{"d_model": 256, "experts_per_token": 2, "head_dim": 32, "norm": "rmsnorm", "init_mimetic": 0.5, "decay_shape": "linear"}
Below are experts of layer 6 (counted from 0) of a mixture-of-experts language model. Rows are named router (the router's row for the expert), gate (a neuron's input weights, with its number), up (a neuron's input weights, with its number), down (a neuron's output weights, with its number) and show model dimensions 0-63. Each number is 500 + 50 x the weight over its row's rms, rounded and kept within 0 to 999. Numbers have three digits each.
Before each expert's rows: "gets" lists some tokens that make up at least twice as much of what it gets as of all text; "raises" lists some tokens whose logits its average output raises strongly, later layers aside. This comes from a sample of Wikipedia text that the model never trained on. Tokens count by the router's weight.

# expert 7
gets: "o", "ra", "a", "ar", "is", " Mar"
raises: "il", "os", "z", "ons", "ose", "ge"
router:463527586461475468570551486582528471518478520450468545460466515524558553457480466496521540455529576452520415473528544538508453490542550524469533510598600401420454500474514517488527586519443531
gate0:509477438506524441540584451457567520558505514539498546486561414530419510430570505462429515536592428431566449534454452419409537567481485566494515485527453488403477471482493449528608483439517443
up0:485514509539500585483399444451579491444464567578518506591563551518520491487438506428468505449557409572535499489474413495561568494511537570537455514586499525633470602520598487453554510562543580
down0:420563485494408468644523472544589391464463558510410556533519523497460537514480470487395531560435501496457505506594460570453574581498571478479537354457496564556443452515552476469580495535592436
gate1:475451500425491614497463485445460499590597528483516546514563393544476453518465507484565425527504522476561511513535512438595529488510416565450513409432488411567418515491520546468432490616506550
up1:539531438509533546531462511506485551459405461445459478503511539582610487384489540525446553533462488451472516463533464451466453542510538458538473518462581466411505492473572519392430498434448475
down1:463489574489503578483434527585403452524418423387493539425489526537541447438556490457461503442546545488426519519510504533540497414559568404463596587439588507522506511478537502479465464525483609
gate2:571552500497541456495488496487489473350501535508568463498507484489583532442493529539503431475506499498478542490532530465472516450480493545478527505460490430543459456446481480435537472485463554
up2:491517447488416448541487459503499573460462445511621515496561415493520626492567482519536531626487439527533456533524467527562468495600452512609482513555508524489424544474470552517477434414480513
down2:551529469477478532416518528546494612473521505498451502510422491501505505517539488502469520446540522400586554550526538494577583455478369468614476502568517472412520462467537480484483500466476413
gate3:499497521482541450499441443475551541418509486413526517599477531515554497512552515450534517475461535451586495508506428461604434487458599465460519436496526529525545459482475558627578465518460528
up3:452504471509410430584596547491465496569385564436479493521558481496538443553397465491488550499473493485567513443513449481434518478469501551474423535506441543541499538450475507535469577541452549
down3:466586526542503389526575548560487392499505502488498444488487445492504455428395412397524464460447466441433476500492511526515538556510483431466578555536490598388540510428440516463491558553486533
gate4:524490452582492487542468548524570530461506457394430541448521552460493475395533531543496440415484584479468408590406523535520466452526474627488539475529469511464561438472408439495546579561567451
up4:454478493530529464514486393525492546490408576502549508498545448515504476459440456503500517488548554496477530463522517524524449572493412569533474427494542525494537466488590453556536397572506566
down4:470468542513454509508424557418504531470575507433495496526539498487455615487504519497445468437459533541480550504543548481536492485402510565423542461543551488625492572460473447505512558473534463
gate5:509483474487521504486473497472511489488508457512503453520554426419537435504566500447446484412429456432426405461466511474502607520613457564438417457559456568503458516497540509456456581501434442
up5:495528512383530505438415373464545559439554498570489540417572424530518419527485511438484534573453491538479481479480494506432516510528478547473568452451525441416513566481591488510472567585499638
down5:491471505591565529541513526443479411544489536534479395512461616518511472550583437510501499574607539508496470450523577444503551429514571483468531438451611511482559510466463457466482500405504451
gate6:488522582485596527486518524473488430451484554403571523541428553476455439436520515515542529491563503535464514498396543495516468519451596412500499508566539483465491561420494439532480546471484562
up6:589472548496433456500556559519522490606551465520360457534504470514467519420567434560568483572574456467547568498485467546472535542485442466525508527574579406486475438484505479378446535404545554
down6:476548486495536461499453455410514535514463467506517460540527493474409530478577479512499566506444496421595572444561474459488463501400507517513454479480506458403469491450500532575478566511510539
gate7:439526530583453470578419610525473605463412466467555433534467554428521517483513556434543510479527394472485578570515524588493507518499408446454575580436611602535423545540481461488610500579554425
up7:466530521509569510568447411554393530470425523470470515520477574483497468575471453447496524477523569515447487394465579530440456396586580453492492521502469479467495515402455490515458521521593521
down7:491515557424552524508517441435493478466495494414447471467530502613509539557473495535542519478500432477471477434485481583449437565376515500539528556469507562506526497520559523519568489508470499
gate8:499474462414541491533499475416441510428521567496513379608550582412508535443411503522419429474499541514531491487533557531489486551493436527515544441551506476473516498484608488581501442526513516
up8:527406439538449494509523397509523489525471452516631447518532522461459521451537500449481504502496551503456507504535477486542466502487473485526481529493456540429485504359498542521553491482536522
down8:491532452470550465584484564508431506559566496502510487486553451476482528447521639557482429421445529552503438419436442495520575503513496563391433515465579534499528473519562497506564464518486503
gate9:565483485439509443509535441504510521542432481575455395552450489545430581515481473509589486494514474463569557440581449467462468570427581474503411517525579544594520493455570482413406514497561545
up9:466549580518520517616601465573549501603447541498556575539479563538461456534431567485495557477392498559481503579467535486486464460457457433505438477424470575422535557494495499582545525471467505
down9:476535494494506517579538479529451391524535555461549520480588469528445602540472500452498507522500510491520547549480591451574522478473483489394476509421468521435452449482524482480565537431595449
gate10:484534449535536463527577464425557525429571454449460505523520554537497449510545478549516556513525521498417502478538455574477518475421601492445523465569615462470522530531501556598540489433455542
up10:536424440486422485545447445527408489530383513553462467483505455502483470424479544406526462525459441526582467499449487508527493513551498486560562509476444500467370499524538515457450495493449481
down10:524453530462540508452587498508580514472472490550539468453518441435485447499467464568461518426474521491426595489534488486438500540455458536547530523455546609437422520431520513535432535538464506
gate11:551464467528385434363528546469553496518394492501515497416495559501574456472401524486444521568622519536483522532519435545532487564527562558459567536536515475544430543442498580501486519446487459
up11:462470508459507467556497447425519550456508499556512491564534490470537492513502570416425468559592480444476483445431480499533488588442563565493415530461563429529533587521446580509498607494509479
down11:435497531511541438498473398493501514496496467564421383534499491550472525466368538426474449549519504513538501466478465494428535527492505463500477509584509539558502495490508558496502528447550493
gate12:511453580442556538455496503537424383489420414498554475481518482525553479483544575460521503498504547535516538418482396590559485554520481491468537517507468537487484545484477474444465464500485457
up12:485501452570470519603563564568433533532414576460528434435555446566532532485458507453533505462475604454484478432484519522445551497502493565446493404494439407496519518512438460552529469449462540
down12:521482535519520533479507448492518551449462559498539572451467460511449444503476565377516546595485493434431507559469514515511501544568500502584497515477491456592512521549418575503495531558443592
gate13:479571527406524474627384505505532609569393483487533520515388500456607491497516516493491520505447553449522471419527560481535441549631424493459492540530467424583473498480569442539503500603547464
up13:480540473527566544478473434612414621491549565541535540573480548476450559454435496457432541528577531497510500495537530451565436415522454466546484537533459492492477483461524486496450451483561444
down13:511551576503420478461446511468428538507514519580373523568502501454462404537525496482530459570529510503590492445508426459602551509447528487460461537473425574500520475592564541498485518403520550
gate14:489541523468422508520529452473531488483594607490557497506501602559485549526536525548513439522466505452437556457617464456482536571422614542429418562469571459466564465610457461606456506457502463
up14:535542480546487552561571462501483448525416555479563583536495408462445545502522477520519563541492555433474546552525527569483428493525459428469444515465461501519582473537578576505529440423496430
down14:562556551490454534567550568502437509539474474490474514456507389440462523560538520504458483458437510550584599518446558520479539450583434528497475504506558562479523497518443516513482534462543590
gate15:495524518520535509605456408542462583531497396473428537479428436398421505530437610520554462418490472496480468604507515423497493419624448512569494502404486517447451500520521527518539485595505477
up15:472487505531477524461544375519444515419564593470551459580521399533486526476572482439517528507482531472471452576447446416541518486484566481511555403484465581468440561453528558523503453472467560
down15:542555524441456501500558413565423640502428465493506382530484519457440510583489534432541575457454436462579509472454567564523405544580515533572534498574553516456425516494514486482553438506487545
gate16:576546435517541539538411571474452470479531459488491546548488420511480636514473456433584545498444469468478465457487532519495539496585506543454560463513465489533528470436423481518592575518485510
up16:517520472403448529423501479523498540481524444481560417470505556579506510494464393506473425419542461495471433472489457444558543459498559485478458479515459443587474522581444519493531560520524545
down16:502411512562493476401527416531467449554507552381500572461478564492361610526476459569490571443451535424470507508525390515441470474447537543412491572581440539519450485434557552397480493478550509
gate17:409518411564516550482520547562553532551453493527555384549531413477459534542475409534535568498535506470451489542485532576482556562456518561485442529499479472462561380590576493391455462420452520
up17:497516563563536468480505518536450613559491372437551394407503469485550466469524566572542441500496526516527474472388423464524500480497541499475385539462519510466492502538467488473562533504447515
down17:559531358558509525503380372514406530413623482493579503559510508498402490402492476553507469502526579450488522544391510486578531528460426480468515438477534598536462551565490495423547483529551572
gate18:650442565524487441567536486524490450563466464412540449692474436466414445471512375455574489533535469430501521424523486588512506452492478519379605396514517490502466467525517521473497505533575457
up18:495490443521468506538533512554510446492450535585488506485464382516480546484529529508522507448449529443509477530546390595486450402470586523535466528387552607529464459566487486551506454583511498
down18:504579466492568557539456510475467525529529440477534521449477423499533510483506462487514468509532444436567461492527530401428500435548475455443440429535531459515388452530460442503517505501528454
gate19:383502457388629512440492604490476551481457464430474459534474436504486478456578423520480555425510429486517430480404529540582505452423366513430503466499539444536515433501430584539502460541555526
up19:466474468552432532535430525539511580544517493517485395444459476531386479486482466623525495473536503521480503552474459375431468457394553518492494427546492541409568515456540493531483530472503506
down19:420458460405511450532512471566570458488432539420486435494518497485551529406549477530533514517495505586559462551450440442510542383450470444558525500555487552563534491407504554471526478583429586
gate20:614656507523599495550482524557546600463560531497521532468539511505433532496446537556524535525551393585553493465456550436526514552480459511448546488518453515511505543575566473467464453514450526
up20:541522491553541547561438504419444519524549431450559536478390525501505486551599503568479603417464530505490464471494558469509604481543423511474491565462476509470515612461456504523541548492503438
down20:591474582440472422443629506609518485397461469444444569493432544510571438475426483475611494477582566474548592592536427529470447561474515500421515536505598555481432559502561533522490529425484505
gate21:548557559469550526593553462514476431503452486579525503447515385569452472351480586559366466516503440517528495493488614449445493462537499576461436453528458561446582585514549496566484519481444439
up21:557575552493457413524449501519436478422511370511484545460434573536580488516496452403464502498514557454540426427527518504533627515546524508491460469405518459478543479477467549541463561556477548
down21:487539538456467544469630460457452515498468476542519477477498543520484501436503499500557454487528624425537479553514535500456479479507457454454548487519372410420469479478546531502494543386544517

# expert 27
gets: "g", " g", "st", " St", "B", " f"
raises: "ut", "ul", "udd", "u", "at", "ib"
router:550517500416548496452486518546509515404553595480557470487502547518609443522486508621458451540434503580436388441430507388469519536497512578475545551519497558543551467571520531487493578613413482
gate0:560509530460548516460532452489485623498507436527462496491525557532504540508567501438502413520545472476366386534613471535435489440487520487509437469468526432448518509490429499607590550449468463
up0:479516437483502491624493597536533443512475605467426530472520461491445503486565447546474516557502435480471469436469469453452479534487385505482481533523564553441432456491527432552552408525571523
down0:436480474521553475521497565431520528381443481521423477479484420456489539491481453469482520461440442506508494582574502508473472560571433513495408549525448479488573524450552527557512520445517487
gate1:488556521487549596433511490465447443477389510517533499477441537498550503474551495462477487400572474486486514578530527517517508479480476539523590418506495562479469463512532497553489426510554502
up1:443511551456509554457475525621638506527459471568503423485543581376493331460526433472468506526541537498467513451474453457536451528505530449534501446488462501504487564445465502529457523464494553
down1:541546538480433491545441428514455485529493471531500480385500529481459449549396509578464509555529548595561556544506500458471555485515471489495514480502466519516500475510564572472438451431513493
gate2:488562550552436486519536517500449544433553581534436448435476504552442466533474465539450494624578547566425525551484486577470494415396596447511538474361533502484478447593444488505595476588517479
up2:448595509544458465526456532468512463491513488452425519468473500626455483491501441552562597465409480549477461474497493494520540455433479509545494444508486521518541575481467442460444557409458452
down2:528516402539459578396557609520568534430539446570490530475521502571572475494447567532491546484555500507564547529429481517513445472483501476403552570605581466466513472517543487493397609534444511
gate3:455529608415424434392527520424565479532560584525463524457541455491484516436561578552429490466467506384534565479443457425592455536508467588569541496471549549488456536550489566528441536440432453
up3:528443426544438489408453497473544547506451656477493568526564513539443537434528546529533571420443551442511515583472566579510492499534557495457520551456562388514472546551554379514544459515504542
down3:473434490535459530495398458436457498478527468512491476378501530465467479478490525461510439511567541516505493547518526450489492499497467504468512469505585503495388513538462522475581465430537564
gate4:472424439477482500557424493461511498548564462457430530533541520455413448429559587417551494474493560584581509511514495504630479460514621543492464468534442582566534431411536499473512468591445435
up4:617441566499530525423474421494492491472468538502538618503487556497496431465495497506460521550560518486550591494463436432480593443510448572436503538489519464457549512509440544525554497526446464
down4:493534532461579501484527490570574543509543552502517574448559500454422513534479412547497602501443465498426523458450505497553437469522525505518456396495468531564479561517548433438524480506470472
gate5:499516441486466545569448411487495583512480519511609587490486547465497519546567442517542517511582536405456487437525439505500438458485551474591450543501498429402475500562466530540524529521483397
up5:477407458414530494529447471485476484556470414497547514530544404568517489509537522474510523487463471396551531453530497482495567464498506492568473453532607492556559417470519448458550531482500440
down5:532521533532503490585506524519487553497510525435576485486484545480482525628527586474622505511537561484466467478513407524389474464458511514522423416568496497428449494485598538510468509483390542
gate6:534428492454510563492567525544517531592524487577584501488466470522452507508427453517575486418529527475592548498519477524472433494367505534447547386383518551606447527530450494502495494495539533
up6:378435492633424477446466553516657513501492519553485566531523534585513504482499541496547502518505535605455487500501518411509522541513510508463484501495512482524409603414506472584474478494535420
down6:501437451484554528559435481529557474478473547517413507534509452484551533449502446417492531532501539509566547497492416544504550499530582556472410504463442493410470508497564548437583500427488426
gate7:471476464565422540525525500473466471492519572459467557552475488512487478477453545409430483565473390487583518512495494418488447418517530477428431533471470522487596480473478520454598540507509520
up7:493419508483463536559534500456427491411499463566426497556493378503555394496535540589600516620541498503563510527532518445478538553454477485540498534498544581538471457467455529469459427567546515
down7:515628503535546483509451494453511526565418483554535514570472482496543575600541570462433590534446476506445516466449538536468430459536495490557470465516485459518460583396528549557389511449544542
gate8:581485561464529448476446501480511539483422391537498514472510459513509480553432553553512485559559572475502524385504606553518605505539408440528439476500535434568529429521621431456454485461499522
up8:553512567501386566511497439596489489433453477566561439431522435456639468494481519441562518408503414569497478467476593422463537438410467477482482521519473490340555502535498476468446433495487494
down8:524485434439493469490410450402450472520568415512518482384576462514572618462489503459475551424496398522541499512538460555519525507500454504513531483500520465459399492468551487522411527525556515
gate9:471455504528467424508521460524436501490486499552474466480437542549488459507549461538495454505486522458553535595596549524557446524443484478565581442498458492529499544573470488427439537514618531
up9:533539564583538467466505539444518474551497520476458578493528517558536488530534490487503525524525406482523518468591527515364519551423494443557431538481514483528457465499581609521584576523545543
down9:478434527543387503545514456544488518506457448480518515468519554447505480534492565425589489482564475508543474570601582494505570560520484447577533520603493570548597494466400581468472455416592529
gate10:386489527458534517396554530451573492454566571499424555493526477543524579524460495441508493433516512417544478519541516514461566469531460584492456418498532484542593545615490507506509488521575454
up10:572477474459548487471508546438484471486509522470492481503526438567454444427471531498424570585505551546531528522613582442446378453395501504498550482490507491503455534502518498519363547564473560
down10:581475464481516507529463547495406495552446466536546522470452529505442527521474469547615463472531529505491465569450510585424471465443582599464563467487481503431430460542512408577432468550490498
gate11:522498536482497547487510481481569488540498472437481594480464487619437538401443514425476485485518565451552589551522503485425402460585496467452482432433506486503542589499595549483461466551507528
up11:521494422531515592494483521485451458562570534588574481551640529480463552533509525487458495520414492519512466412534513534456460561481545440540593606477572566456580554500618516595523529519444502
down11:472472569577488412514459482560512480554563486413436409474520480475475466456575542450478453564524522491519486484430461446510512449599486582538502526520456510574465522597520521493500528523391485
gate12:515496500466526388556522445593441361476508405532500455491445499520410404372519619584483527469434458439532499497558446404535469505490545587581501472436606483590558398507555413465533529551581550
up12:526461462561529484498569496551509477515522554513467536534584514478510507511404475521544436434465497493478516486531419528492544506547511388559545478496525568441386406530385514454569519422505592
down12:549475544452578536482514535520453517499463454466502476442548502556542419568581533575416437535433443561498503404489519439457397600573470506403438540514458545565431627548478513505491449526487476
gate13:550476457500581504515508574530506473489524432422642315483522483472470540581446420370483442477544464474565540462496407473532567419519401505453505480545500509594389489548555496515520516525530508
up13:438504531465571438497519415525549492489475547469514416455536484525562460481581441566499529562441513555494468468476384500506547452559414545542494506582569503509492461502461529474469455507492454
down13:569487494461502477526444553541500512525495475478545497471452544561612510420460614445528537549493589526541532598501533425460515514469537436554520495542486459422513391499416515458462506503454608
gate14:458555539555468472495511527477523582472497522488473517566637457408566545530565637482485524505493519382466467491515475553557538524631483462559444470500555503439421555490503584611484492501432523
up14:565596452516524478559518483533509532433505458594565502511604480509461509484524508500412442443410560492492457428499538475572540485509444503523523471457487543473568443526447549481408472509546515
down14:519517606479396476570538516532518516524539506455539444506550490437412547541535522445610482548457549517503522498480403481501525497454480562510523473467563395534441559638434510532474466502556503
gate15:500531586518512569508568483481496480489574495606540531451584501496556422507525571570443541598445549513499580451568486541495490475527543535492444485493457483476475391501493520454429494442554530
up15:524425503505527555535512503450454573467571571463545506467562527506483486479534452460526568587478431577389492556536571488582514424541503519409573523519572519580525505529468428505513446519498484
down15:442538484463427441420424525395512542476562502426542471485496578428486502514573433521482396544492581559452555479420545498548515585471425550524532539458489470585500516420472499423562526454502532
gate16:441547409462539513510513473515564547486573489672579432522426509577509439528433448490533491438457582450507467512549532464504467536513551574471466421455548509515522455404499486473520534501486524
up16:475420591469578542468494455554580525481437572487509455521537475548399491559488458479481540464496476537584437502497563574488474560512578445516448495608459471585567544528488387478481575417528472
down16:484505467445499554572629475581528522440431414519479529521521549455458446467484472513503635480455524512449519433516432480555586502412582486472483432530588457569563474491474505428464456525513426
gate17:483566521463531402511562472503525388413503362565534572501477483447394484476484485441466403539549520472475515580429520574437522519537487491454479426447547542532514504498458463498615534505452504
up17:473532357440486492412499550499483585518535469472485535455511474482494562543493534526555574494589555584544483463481529473562517509465453456520451508554423411501509530518490555527448495505505434
down17:570538494550477400497458496527456407418432495444510513504482441483417429527497588481534410399550495511536466535455516500530542505438575587522576498474396491494571474507557526467464515530521463
gate18:475509439373495561547489541503562480555532482556490487486514484504509458497621649429512555512485469542492486516515501565536459543408496447426511492478537421521483455476454508601612397500495565
up18:472498541560536595575483487502536457427466521481535473426469546522553533508527495495511493414496539429489580482487496512527573499525474428515432436527519499479539525602491536502504445502535456
down18:438525455407581474509447580446614451501558487499436472547480505449494468408501530434479504527523532476592481497542512564453611537509514559463575528490448450503556478518584473481428447415439590
gate19:530562495545450550533495414533575503491559512474565577477509488582447534504534487513552544449436496562526550519593554522490482580541515536501413443458593629538575387590522604461587435399507490
up19:489464465527511528517524485492478468556517463536483559487508524470404517405462498502577546565404531463599432551375500473557498506530588625439446496433400415395562376493597416492519531545517487
down19:527487499525552513523514544567504488529504449589485438531499474525547448454507413486362548457485537442613428460570491470427485490505536462481507575532564513445480563486512427497404467463600554
gate20:550467460459455479509495453521460512498547438462474516493402512458438595544514570530551471503517670464541512533464550536514535490561566597515419503482432408460456545521518441471413503535435538
up20:456444546485549399432616467611546537467497455390507477514512542519477572581610502490511460574483349519423474421515488515443569574571536492497488465523477544550476541521439431531483466576358507
down20:420540502544483505525480438547546586569447546499474530508472400501416498493535517509599452510579519499516568407541536565384524492577493554513402494447533392475491551556550508443496478507553482
gate21:637425464452442487433418538445465437519424517496590465507485461488498422600567572388439456500541545502527491542398518401542485512521578438488492499429500599521485480530533448459588513550461606
up21:503502541473412438596523517518515494601477457505585481450559447538472457518465605525568511471447523545515546482546575526434534483467410533513593485521517468620391533528515489576510527483460566
down21:496513471495472488515526509559605416609442477627574529463572516484410521476575454567474490562537546505540532488440412490574490516473522386508434554487512589481551485532640492552495470497476452

# expert 6
gets: " (", " \"", " st", " b", "-", " un"
raises: "et", "ec", "est", "ac", "ad", "im"
router:497407481440467445500465478565524536471429518535536467403587459450509513462550538503552497571430525551533554540529505533610527521463450536498530458496588423443514530530558497498426479472593467
gate0:520435615389455592564482447508507512475430458505489463443481607463525545475523499494478482451457394473586490461542493520538571557534510439555564521449522463497462477528433520446574451537481528
up0:491527558631484472523569561453571580499519609413514402538540428472535493503488444480523510469528504486645450466427512422460458445414548508478523543542476480459495472529525543460477469420564427
down0:504479551443528492511462450535437580447501585579455521486451543448485518529547522435501470462483525492610504535387459438396456492484581451396458463549465376555438516436456548501460461540453517
gate1:526486507536537585513510541504436519503613504496492502463458533578533530466532563429434446492495443542539410412580482576602528479452549481472397450441446527450436445558466546495490513522530390
up1:516535553517410484541500448470518497549467533412602497488494521422420546449518505507480429498494508570476479533450525489494528516574621536500432574371464446505511540488581539429565510444442471
down1:525439410507467516491508573417428379508515609457485464531452487501571410503493510485458466470521502530451492536490571626501582494444461544487452547484450532523491462499561529484465509512533493
gate2:539528510479514505478533576554461573609514523542425528517414483433468551526481544525489526497566497504490501403480467545534526544513462497515528516461525493435502409484545461445486467564411475
up2:472493454553574511477564491510447553534483451520438653519426517622514474465487542517360504543554501479664620441525394505518525487429535484477518518467469329429564437543489448457429481525493514
down2:546491568474402486588529551567465509487518370415543476498622418443536519460506519488400442491514448605442486528488478560482482472457447520601454479517530472473388438474489509545526485495515541
gate3:547433500482584551600473522464454477533540463495419444563527493467468365503484509498412577534507544517468460549481559445489574600519474438501506577518593472514453510459512607522467432578621380
up3:422563420458535592521523569503603564484454450469467518615528454431479480541406500572555448523551523530388509521530447589485517436537538472546557530519387520409533488476521531495423470469487549
down3:431508541454377560396523491502545507560537527503527517471521474457549562504357604507551496578627488560525489504452567361534538555510460479471419437567510534509527498490478408537479550500527489
gate4:564504580488515527468380504506509591498450486417483550566540460414584424496575464523532550488491507536508425477567517509468635465509505428546438546618515504576502533505536507439583531571572483
up4:547421401434366483451379431532529510598534451506416552541435451365494496576501567442468576544381528438559512509482541495505536459405475525470543451506525495496570480458570465519472573592567472
down4:470515565514466447422542526455497406461481539485447500485433382459483523398469562464489487476468481433545464447404576543548557495480544531487491420584529475528499541502567464463474408511564557
gate5:503508443467508361525572493506500520496536455511499500503511391499494581558504457538534495584536540481502545523477560555533495490589459449606518445523488446501430497452507416506465418508507400
up5:601553444523510512483529422458475488517552497416434427469466493637530521497536441535453567539468434529492486482444452541497471523480461473545452478483478477464451485556429476494476538546596494
down5:554553537457484510517448502455533445507515569573542498450467516492458442501564565489573442499530526453412480534492574532428531455430488546495505490494466522552383467482511574489473514441554490
gate6:584458431423399517485513489524540620614466422511481546486413564397624481472565475467532505529518518480534506525495452490459544553545520463484587513560464519458449484619482482462592471475489463
up6:507471475547465416499491452417484592474531493465479426611443423534495592464456516557500553396456574584431522472520521495518493501553535546568500485505550469504473483469463517465554429576483391
down6:481515495508474460423519480461457511443561474546516481528576509491531461495519539505479498505502550657432476498413518506609556509522497421507441439412553545627609564423495496524635564528579508
gate7:585568515545498525519523492553548480470576473565463471418504500452541419379462504503512549486602538518565489588465546465424452494503495493493507482501441505469442524561546521511526431476473463
up7:520500493524473490508531538477491577598538521459500492455511503482456397624516464464584471563549464497559501574460365568498676321504532507469525499493511534461483536449483519554496549452519541
down7:421435410522519467457515419491484468543579573521448463476496449566472468567441511542467494505451517512498520518492503469518436537558592478550539522459485476501511465555528551450420491465464552
gate8:478471512541550500602501510498485441489536501484514484472462432439512462516545533555417569555560455475457472500465521588455624443615591497559467470400457411507488432537510475476483529484546562
up8:453545512362511478489404410550520440482495472465486427515412520441585495569462567490557419555531441565449568485512468543463464453512589558455586451557553511523463529571357466527518518445490485
down8:502488437476486474551455536529459487509493501567452380534508416562566548518449449460542435450568409481495469540546503540449529485540635543440433521526557479542495571502517439503484557573474482
gate9:436523506514492508508532452504536505549551449533602536454574506500523533479552542486476482435475445452449445515589565490524532471591544488363475421532557508363513558380535522485473527502484562
up9:472498483594483542431594502443544462480425475522553477546499463498546475572517515446461567461545500486470567583611586519517528490448544551487539466563515501529474501595530437471526486478526522
down9:436484531481438493488418521609513601461450572528454579487548502508501509506540501492452419551434548474454419449504496491573489419464458577561537594472590518491516379444516484480508483417501514
gate10:484519508527507483502491507455476566500514628438512450517543497475517457508572421535554516520571518549532482496433512551447460408585492528455449478487505412545369458455520579475440483551460525
up10:482431425590426448577402571542516540486458520471496464558473545484490524494486464504513548594546442541586531440496496509532464358558437471535559494435431480551512467447587494448499476531545455
down10:578462444583550548473473481617446479452442498534469568412509480605566501582513408525475492549474509545526524505522453450490621564480471568522557498454470580518370456416528500492499371582451526
gate11:490495496480465454533483417458415515574559457525491523503532554414464471468465429480513507369530455497504448483473589504534516565509573514482558511568543497462437420455559521498487514471481558
up11:496445500544489536580426454478502558469483435533517485547523482474528513563503472468456514548537536470487472557577572572504522370451574457529498488566523609472541416478571525533384438471514479
down11:501402524500545442479511439525488549487531476422541555500461515421429479525477446550548467537556535553495543436552426429530467482498498571431573457511524597495516440512481533585459491517420489
gate12:481444524498567563547556576532382503463538464414367446561443487519519492483441513483420481468385455415532535491430509483491439538546502557439425575521495571465470564502504506509417508528489525
up12:524571536441494638456524512478496520515435566474607482412437441440530509415432567555404527527434453488513595522497436531482457464501508520509501420506487456410505497511520508521488468460426535
down12:548553534528538428501404523421591575437548514489452532459517420510547473506466577495460538539516495499510450516498552645459521550516522492594536550560423515494511497500420543578477521496427574
gate13:540533517521484506436546524584501471481495451474462435466585540515494443407557532459528645508436490531547480487440509467540449502494541534506552527576435555452454466475537457541465514501504479
up13:408559510511458509566514455568393433608542471537424465497452493540520512534462523577486486546493551556481452538470481410456554389485506573393535477513446593513548403476567470360492577570507423
down13:478494493535477509607527416541540456572597462476528454531437402477533462467549508519396452524466480475412469499525470618439481482419545596548466411492518514502516479439524511536412514523524439
gate14:538465520499590501549531604468521485457442506515517471504551448480529472493466496478427486574559548521513476437449575547488550450567532541556562555512514551476402551521534519448490526544543502
up14:478580457436456506468514492551519453487585499443554466501579478542504569423519486575566468441602561469476462420503516518412505428535526398517489510502487571498535548490492525464567588518456461
down14:493511415452514492434446544489436632488539498525475555464422400480524560565509512508510370465568453472423507520495576510523526512548589481513529566483491486561512538509575596474454468518519506
gate15:543500480516474485438490413470474573514544481487535472524520505323530489500528478446554458481464469531471529580440438415425549541485361554517516404387542558430449513447533565546554467389438476
up15:445572590485423518475490551532548569496364477497471475541468426511361525517498481513563566472499445502580417481615527472531396536495563448499415423501581537562504586491526582442489484453587435
down15:477536589529492593492536588538551457491439474542522529534485505431537636539510369546526523482441499524516442409543521511469468585521494554490519383462498510532478476575487548516495505533515508
gate16:565521519437513467478432485491430453634416514599428518513604477398433526489404547492475452466490490461465479484522481508560530488451579423503426558399559510431535544363564474518549512521485573
up16:561456553504524529437581559539447569489477487595488481464546459508467369435463502511418581482425487493470486545644528541539520533545563555499471482508563475473480420525548452508521428479476522
down16:491462615474582478472589490471482495602488483458581521508460385512488505532635537530455573486496589562489500464498505506566418472531538580479501480407496516538448441479438601441584524501444578
gate17:471482524499415463477479468572532405428571469530531480466512527483488452479525576543477452449570485619525348509482506441379565426409511502519558505488516492465487486464513557553449424497577508
up17:493538415535545529532442510520436508512525521542477519526500586503510445494537550397422431497554567543517511490499425553525520493523438485501484533424482548436571439490502494482481570558496547
down17:482446486487528553596440506464477492519371564490584516494486464469390470520508502418571460494511539595454466621564467554542523556534600538516502528540546632511449459549492518523466498536518580
gate18:497491566589497469480487475524591442508506594553525465519492545529537536494423529391500537537593538520508568466517456515599559483581513508406482607509491545541508631438572491541467529575460468
up18:506437584499550519473473592533575549428436539466515483463569574462430428464509533476455597504526455532449582400524472446487525499370524564481456507496553481499462362485507534528448477616573543
down18:542580371532463525544456546485494471486401527432543531567411525564515511511470468433500537459523524492419561432619400461473454534484563493468585472484458484522427415458519429555553525495531497
gate19:533455490521448488453480426503601488581462502567457453568563445430506529424488573547421528432447441481495504442460506494511507498530562510459539476553510498459516437562565554467534455469467557
up19:478509412519517460481558545491482545460470527447591546482571468533545468500509452479463489484569483533459472486520589488505476609415487524500607512455437421492457468524535497432505479546470558
down19:581523501549470498554464409571480596557522472553551490493597372548487547468466414457594544441481496573517445498516439525488502519545534416562492509481421569430481492458475487421502486536505452
gate20:584516552569489533555510571428545426569486531497496551470528584482561394478480518505475533556411473422500377522437538552563425575454523448592557517487531542492517475563508450568535468456492410
up20:561578467525454432389511437573590526536446517419575503462474558485519438493495461555530572504487480494549555489491472522498474474450440444544552587530473539551437565403488569499525531460447424
down20:491541471547461461397511490509559559544511487451449538607517576515598435555445537472517499478442462450503434385502497581582543416504463520520525519425524511492524429475471486557574534498505493
gate21:486546487449544449486574517528472540469550445489455463522417513457440487509520553527521439444507529512579505524416468501508452443519503520437500532535468520451483503396464494538515533529515566
up21:534449555519488539486509588512555520536580537467511479571632517554487466488508379514511487576485500535523490513531527509528581544475595556487506526538544535530562461494442465482461407518515432
down21:524529496413545530524483547478465478574601507523494613501538521522529502513519451470449554524489518588449508520486496470480475581528506477523540570477550505481481485526476430489428392475434461